Weights of a small mixture-of-experts language model, trained from scratch on English Wikipedia: vocabulary 2048.
Below are experts of layer 4 (counted from 0) of a mixture-of-experts language model. Rows are named router (the router's row for the expert), gate (a neuron's input weights, with its number), up (a neuron's input weights, with its number) and show model dimensions 0-63. Each number is 128 + 32 x the weight over its row's rms, rounded and kept within 0 to 255. Numbers have three digits each.
Before each expert's rows: a language model's description of what the expert responds to. This comes from a sample of Wikipedia text that the model never trained on.

# expert 22
Word stems before suffixes. Stem pieces of Latinate words just before suffixes like ed, ing, ion, al, such as duc, creat, organ, diver-s-ity, continu.
router:156142106113112142151138094144094134163173117153206178135114137110117132103125169158189146182126123187086194159108149187091141214116123117147156108143097170146100102130169139112119108119098186
gate0:134078160086160156190115112124158177199133095134098174130148110140131096137105084133228152130146101135049150102108173097110132125133158119109117128139126150156106101123175149103119162150093206
up0:104154116141136139098142157133125140109095145164141193099095144090172166133072118165139155146127084142172104160135148187156112170102149169178101114068125098092118074182137105116129172125084103
gate1:121161101129179093110152159125118126121111106155126070155119122100165122074129086168150156118130174189092149188103077150139102138171099114079109126140141160070076127182145098177187056104110163
up1:174133131135100164166076141097184095082150146078136097156159106134105152087128118116184137132101146184137146154135159180177132118178169123126147066134107074091141111183125166191156080076152069
gate2:127127153162141135130146093082162112155120127148074164096171110096122068146165147100099115076151058075119111112117134091131106136140132169125153131135142169161153129096075142125157166129078152
up2:103162140086118159129175075169121112168071172137071151113140185140114097121079163093099082102142154130139136170164106076145035046145134044183140118157143123171189087142171136112123125138151097
gate3:095159143081095165099155150126119110101169160099117135104149133129099104127115116134128123097122140106146065148120165086119108106174070170141121125066081158139117144064086153058116176127095101
up3:108170155187146145159167088136133162144176157115165151085120118138061102102078123128095166117127085133155074141124126182070108141083111114082104117153111151178134077149102190113098141119113138
gate4:164083109140071145120112175076117130120134131087117160145090055124109137156094097144131089130160143143165129088123121156145110159099152160170110148184170076176170068106101124096123083130158062
up4:102151073103115113146151114147154120119110082135120121142165162188169173135123142126143070133127159128140136134171170158068223118134108100163110185081170111101117143118174094153177117130123107
gate5:139088111191134124111152104173144161126112168146106146184114066166073077135136167182115184135145054150100113137048106157107101154157167103107138153080054105161106140092096165081063106117167148
up5:103111103092164125191131131149127145151088085097149116123076089111117119188123109126144117147147175092113118168119118154173136101132144119091051164135136116097196102141175133084107143088136172
gate6:098118104090075171108187105134108162103156119096149171143069103075100121076103193106145178110159183091097196096077147118135131171101144151186115039118042145190174102200140116108077173135105110
up6:116108142080127109126124096135102150075158116083142127136118152117105125077097197154152154170136125082105128178116126108184089172141121145107121128143169135155126084156158137157152167163118127
gate7:172124140125143140165121162102092120090146130166158139126101143126094080111104128119072139092165118101113180159115126139157111119178138120108132110102168169148159130129133210170152117169135100
up7:127152048161105120125155128158148173216163120092113084090154136172132123088141127152131110124131115112168129144119142105133132178084132127112158110093133127218120062115076126106144140193065157
gate8:130152125172157112154135102100114136163120175083139154151095108100107141118090169140128140151154167118083155123096110069194111127149090121125125156125141086114116132174125124146109121101070125
up8:172099099116164148144128127074153154114097105089095119177085157151158108148126103106097134113178107107097110122154109098146068134134047181095102141092121072145135152125197188137138185106127105
gate9:155195127201147101153133064135136159157191150120191155065138201158083129107140101158190104135091130125124138109129159154106139167087098111128084104092143171086149131154089113143122155158138089
up9:116126152144155144142117148145146196180093146132135086098129092098101136046125155143142144153117129177099130105158172105138113129168096170120109085112165119140136097123137162103069151148146149
gate10:195185152127130184144153142147167155153117099109098082159125161069120173094134166058141064128105145121108112089114118113167145176134094152129146086100162119126089083090126120075070106107110139
up10:099125099132171125148143177179048167134076205167147095150086115118123097182190125125083142174126091065171089169088155144144110078145168150100060110138128108117127099162083135137102142088088072
gate11:075106075175149164150167102160160178128132152109146136071149144130106176124089160130131173109137211148108140167146153134143116162127111152159106180130082139128181147139138136129142099087151165
up11:153087128123091156113125118136139149129138071119188103153106125140117133167069158060167107094149129098091158140201157161161125126165153109125067132091116116156115154115168215102140104162171135
gate12:076160141113118106054094182069147133088131148165161157162110144086142076226169168094104104102095108115181094114107147084104152047087112140109085107138131123102076143109126136111139136188144133
up12:130187085140192101110089158075181117086154143140117096123083132118098154134154176083096122169102110095138139066086173083143124133166111120111145100127064166149125138164093054097149148114103131
gate13:155169144115153109185086160078122087166133164130171148175106147086139112143118131164118113097114163169091083078158182131126120095175171194111171131152131139079123129130135118102106134077093070
up13:087118091163176127115175131103135180120147160167106089136134131165106126133150116138074104107140137112142179097130098141130126102094073091167149158147139191166140127088127132099169144093150131
gate14:202174097168089130144099152123179166094108104157139180131082079188145126168130145187166089129071176148106146124086114131133124056132089081144135148109075102100118139171157142145151092126059120
up14:193126089173097146098092098093123184148093156096158081115116071126174133096108179190171129130067131125084118166103168154104161124081095117092135152164120102097152159122125108158110101080069139
gate15:166138119120170089130108097042130087077170126092136184139166099118132085138115165123182128124166112089152091179124146149150142110090178096151154138162090109162129098096071135211137087084139161
up15:179183118194095126104081147117085180085175197028159150081196193140135163125125135160122175175112146132143112154158107129111174111158178122137153131117093141117073175126052148149123142104065137
gate16:155178121108185164119078102122161128088136126086173103155176105144126115125069144100068170095080166114179129088159093059111157107162145116136173166175189148144181171128130144168151108092129109
up16:122132073077104088162115077116089183113168122185139104177130160135134135085155149190082118133116165145125156164163155167139167168128136114085149153173116156093194192097143096137203102127123064
gate17:094126100141137080130072126105204108096180129110125153089085111192111062172102100174108189148155108137108110148168105098185122124111108114192169133180155070070153133120112165128163109165154143
up17:122083127134170140107098089112136141153106132119109113167130132194080094163083095111106154158169128186100080178116105097098134139114096123097058110108171130112167085137125170095121064181144146
gate18:098085101073090146151187120200069114080090149152192077202096124146095154103171157117125114081157135134149137129156146159116172062125142087232118134072106158092097130160120108111103114133122148
up18:200137133118118135169120155117128094166159126145095140141110108110081127134171086176113148150062135182044175162142127137176134167132126074158145096209140177138161172120084072097117094090130168
gate19:131100162112150134076154124124155152085152182120100160158174121093075089106099092126121131213156053124075146162118146116123092119107096120092160115153096117133074106086114164135150076095085161
up19:135118180142089154171155141138122119121157102113159102137151101150085145131177140142127106063128113158106144142145171143139152086196146137086160153179179121140128137190137119138063134139184126
gate20:159118185123093118174142126157148127153180091150189119072118119115054140094101134122121084123128132146105168107140058180168097128152141138141183080175103200146152176119137136059130145109129155
up20:139118131185164060131079112141165112142128103149179167153094137133124138099154153128122064160096183174124166114157116139086157102156153095114144131138096092157116160090124096118148151132102136
gate21:138181128114123113119114091163114093164150126197143126118095159158102186129117093131167150126178137159098188124098114080125118117136052088155209143110093089173090084144099132108140168118120158
up21:110105121133071110123156099164143181090109133114079091135128122109107132117176155126114081061110127082133122148120159131124071138110137184169123147103148101102164142119113137098153104172157122
gate22:130142189089088092126089172085138091130128112068172123130080143159188187117114123178157087167067095116165092133116068095121110094192160158112104169088094119098107161110117114103099087170124121
up22:116178057158145085122089128111155067091071061164093120178099046181099076102123133060162133084167120169158170111144125075069086122158094137097123174137159107131066082160136158116124159183140126
gate23:148131151111103132143153119142085162151093113140107195147080075059172075118168150087154139126152112152124122102123050129149091130167100100110129091124144130145114121151185154152088108135142086
up23:157134147102163093134128161089109139155188087126129167134139151131169161115110184173118137147101123048142115163078114123150106127124188095116103112078087128123101090105149102121109108106107068
gate24:136157156126115096167146128159171102090180129158156087123103171104150122163095110131130171132092150088163170166146129150101072161117156170096179106105075119154112109180183146138055155139160156
up24:121091082158134210132201107133147115139125137132122124113109092081099146133168099139076151124195156127105139163133144189154116089119177149138114175153119179108115119150153076150115121071143097
gate25:180099187099149179154178143117143157146162115126168148149092136117096156108125127145112143083091099209112149137172223156108116159096110093159190130116104110134138161096147132097141120157156098
up25:138156080133133062145116161118180140138150139124167133154111159178142159068086119159150164169112174102122116090099111097075142139099103144135123189136108180115083116111142092154084135122083174
gate26:154099139075151112171138029089071158138118166168143083146085117083148156088088116137127112057146108131173109060155123134142113156143114092082127174106104121115137101149152173151130220139134072
up26:062068108111119135162160052105113082119145106135097141167097139151120145141109142169157130113168088134113135155057137156108140162162104100149134102118145056104176100113121186179143149103093114
gate27:126108129146074130159128109165089143191151182153107172132124139147139095149094092120158132128186114118115212135163152122076136112107173129132081084161119123081100123111107116113159137084118143
up27:107082146133130175116123110163146150120079133095076158057126125161110138103185167138087176104083113121138090151053092111146105116186128101113151120144139154108145165070154131145075117141113081
gate28:147150109121103039148112113078117162121174162095139160108147160167114077135078071133098132154123136081122161158157122086045130142075159156152139085161133108114153099181120144142103118101171161
up28:143094154092139137157156087184159124102061047128109131123131085108079102131114170123128112132162083117105143114096140148111088095149078134124091117122134059126105129077118123119119117094154151
gate29:145092185170136170122180109130080106150126106145140146193090097095098096148188127071141127143113113140115169135165122100135163194150140094091109058150124111161137107190137106159154132111153105
up29:175154170123157138135161139143086192166106149173142143151092120167115097129121097084089171087101158099156120178159186100115107138155137175111139143122114119101166209117084148073166105109114170
gate30:140116125119081145186148147146169103106127100143115131122172082117171098080136082105136092114180129116108190201149077168068132141170167102134174123083144099162125103118163085108169124203156106
up30:095135112140186088027101162119115137108124133076095081152114150125071114165137203139069112126088116131143092127145149132150085137140145194139088158150146122071113141107167109164071073133166127
gate31:116114139089154165186151109116177082152119095127178099157087105129129175129105152142096201116152092103201128125068120109165091137183127174084108122095077109139106162136074158080145164095061158
up31:139094101107101105125093151088129142123105077134073110122184158155164163170118104109150100216130142120090108142137147142123056160167127130103136167136136156116177121122175121158117129088189131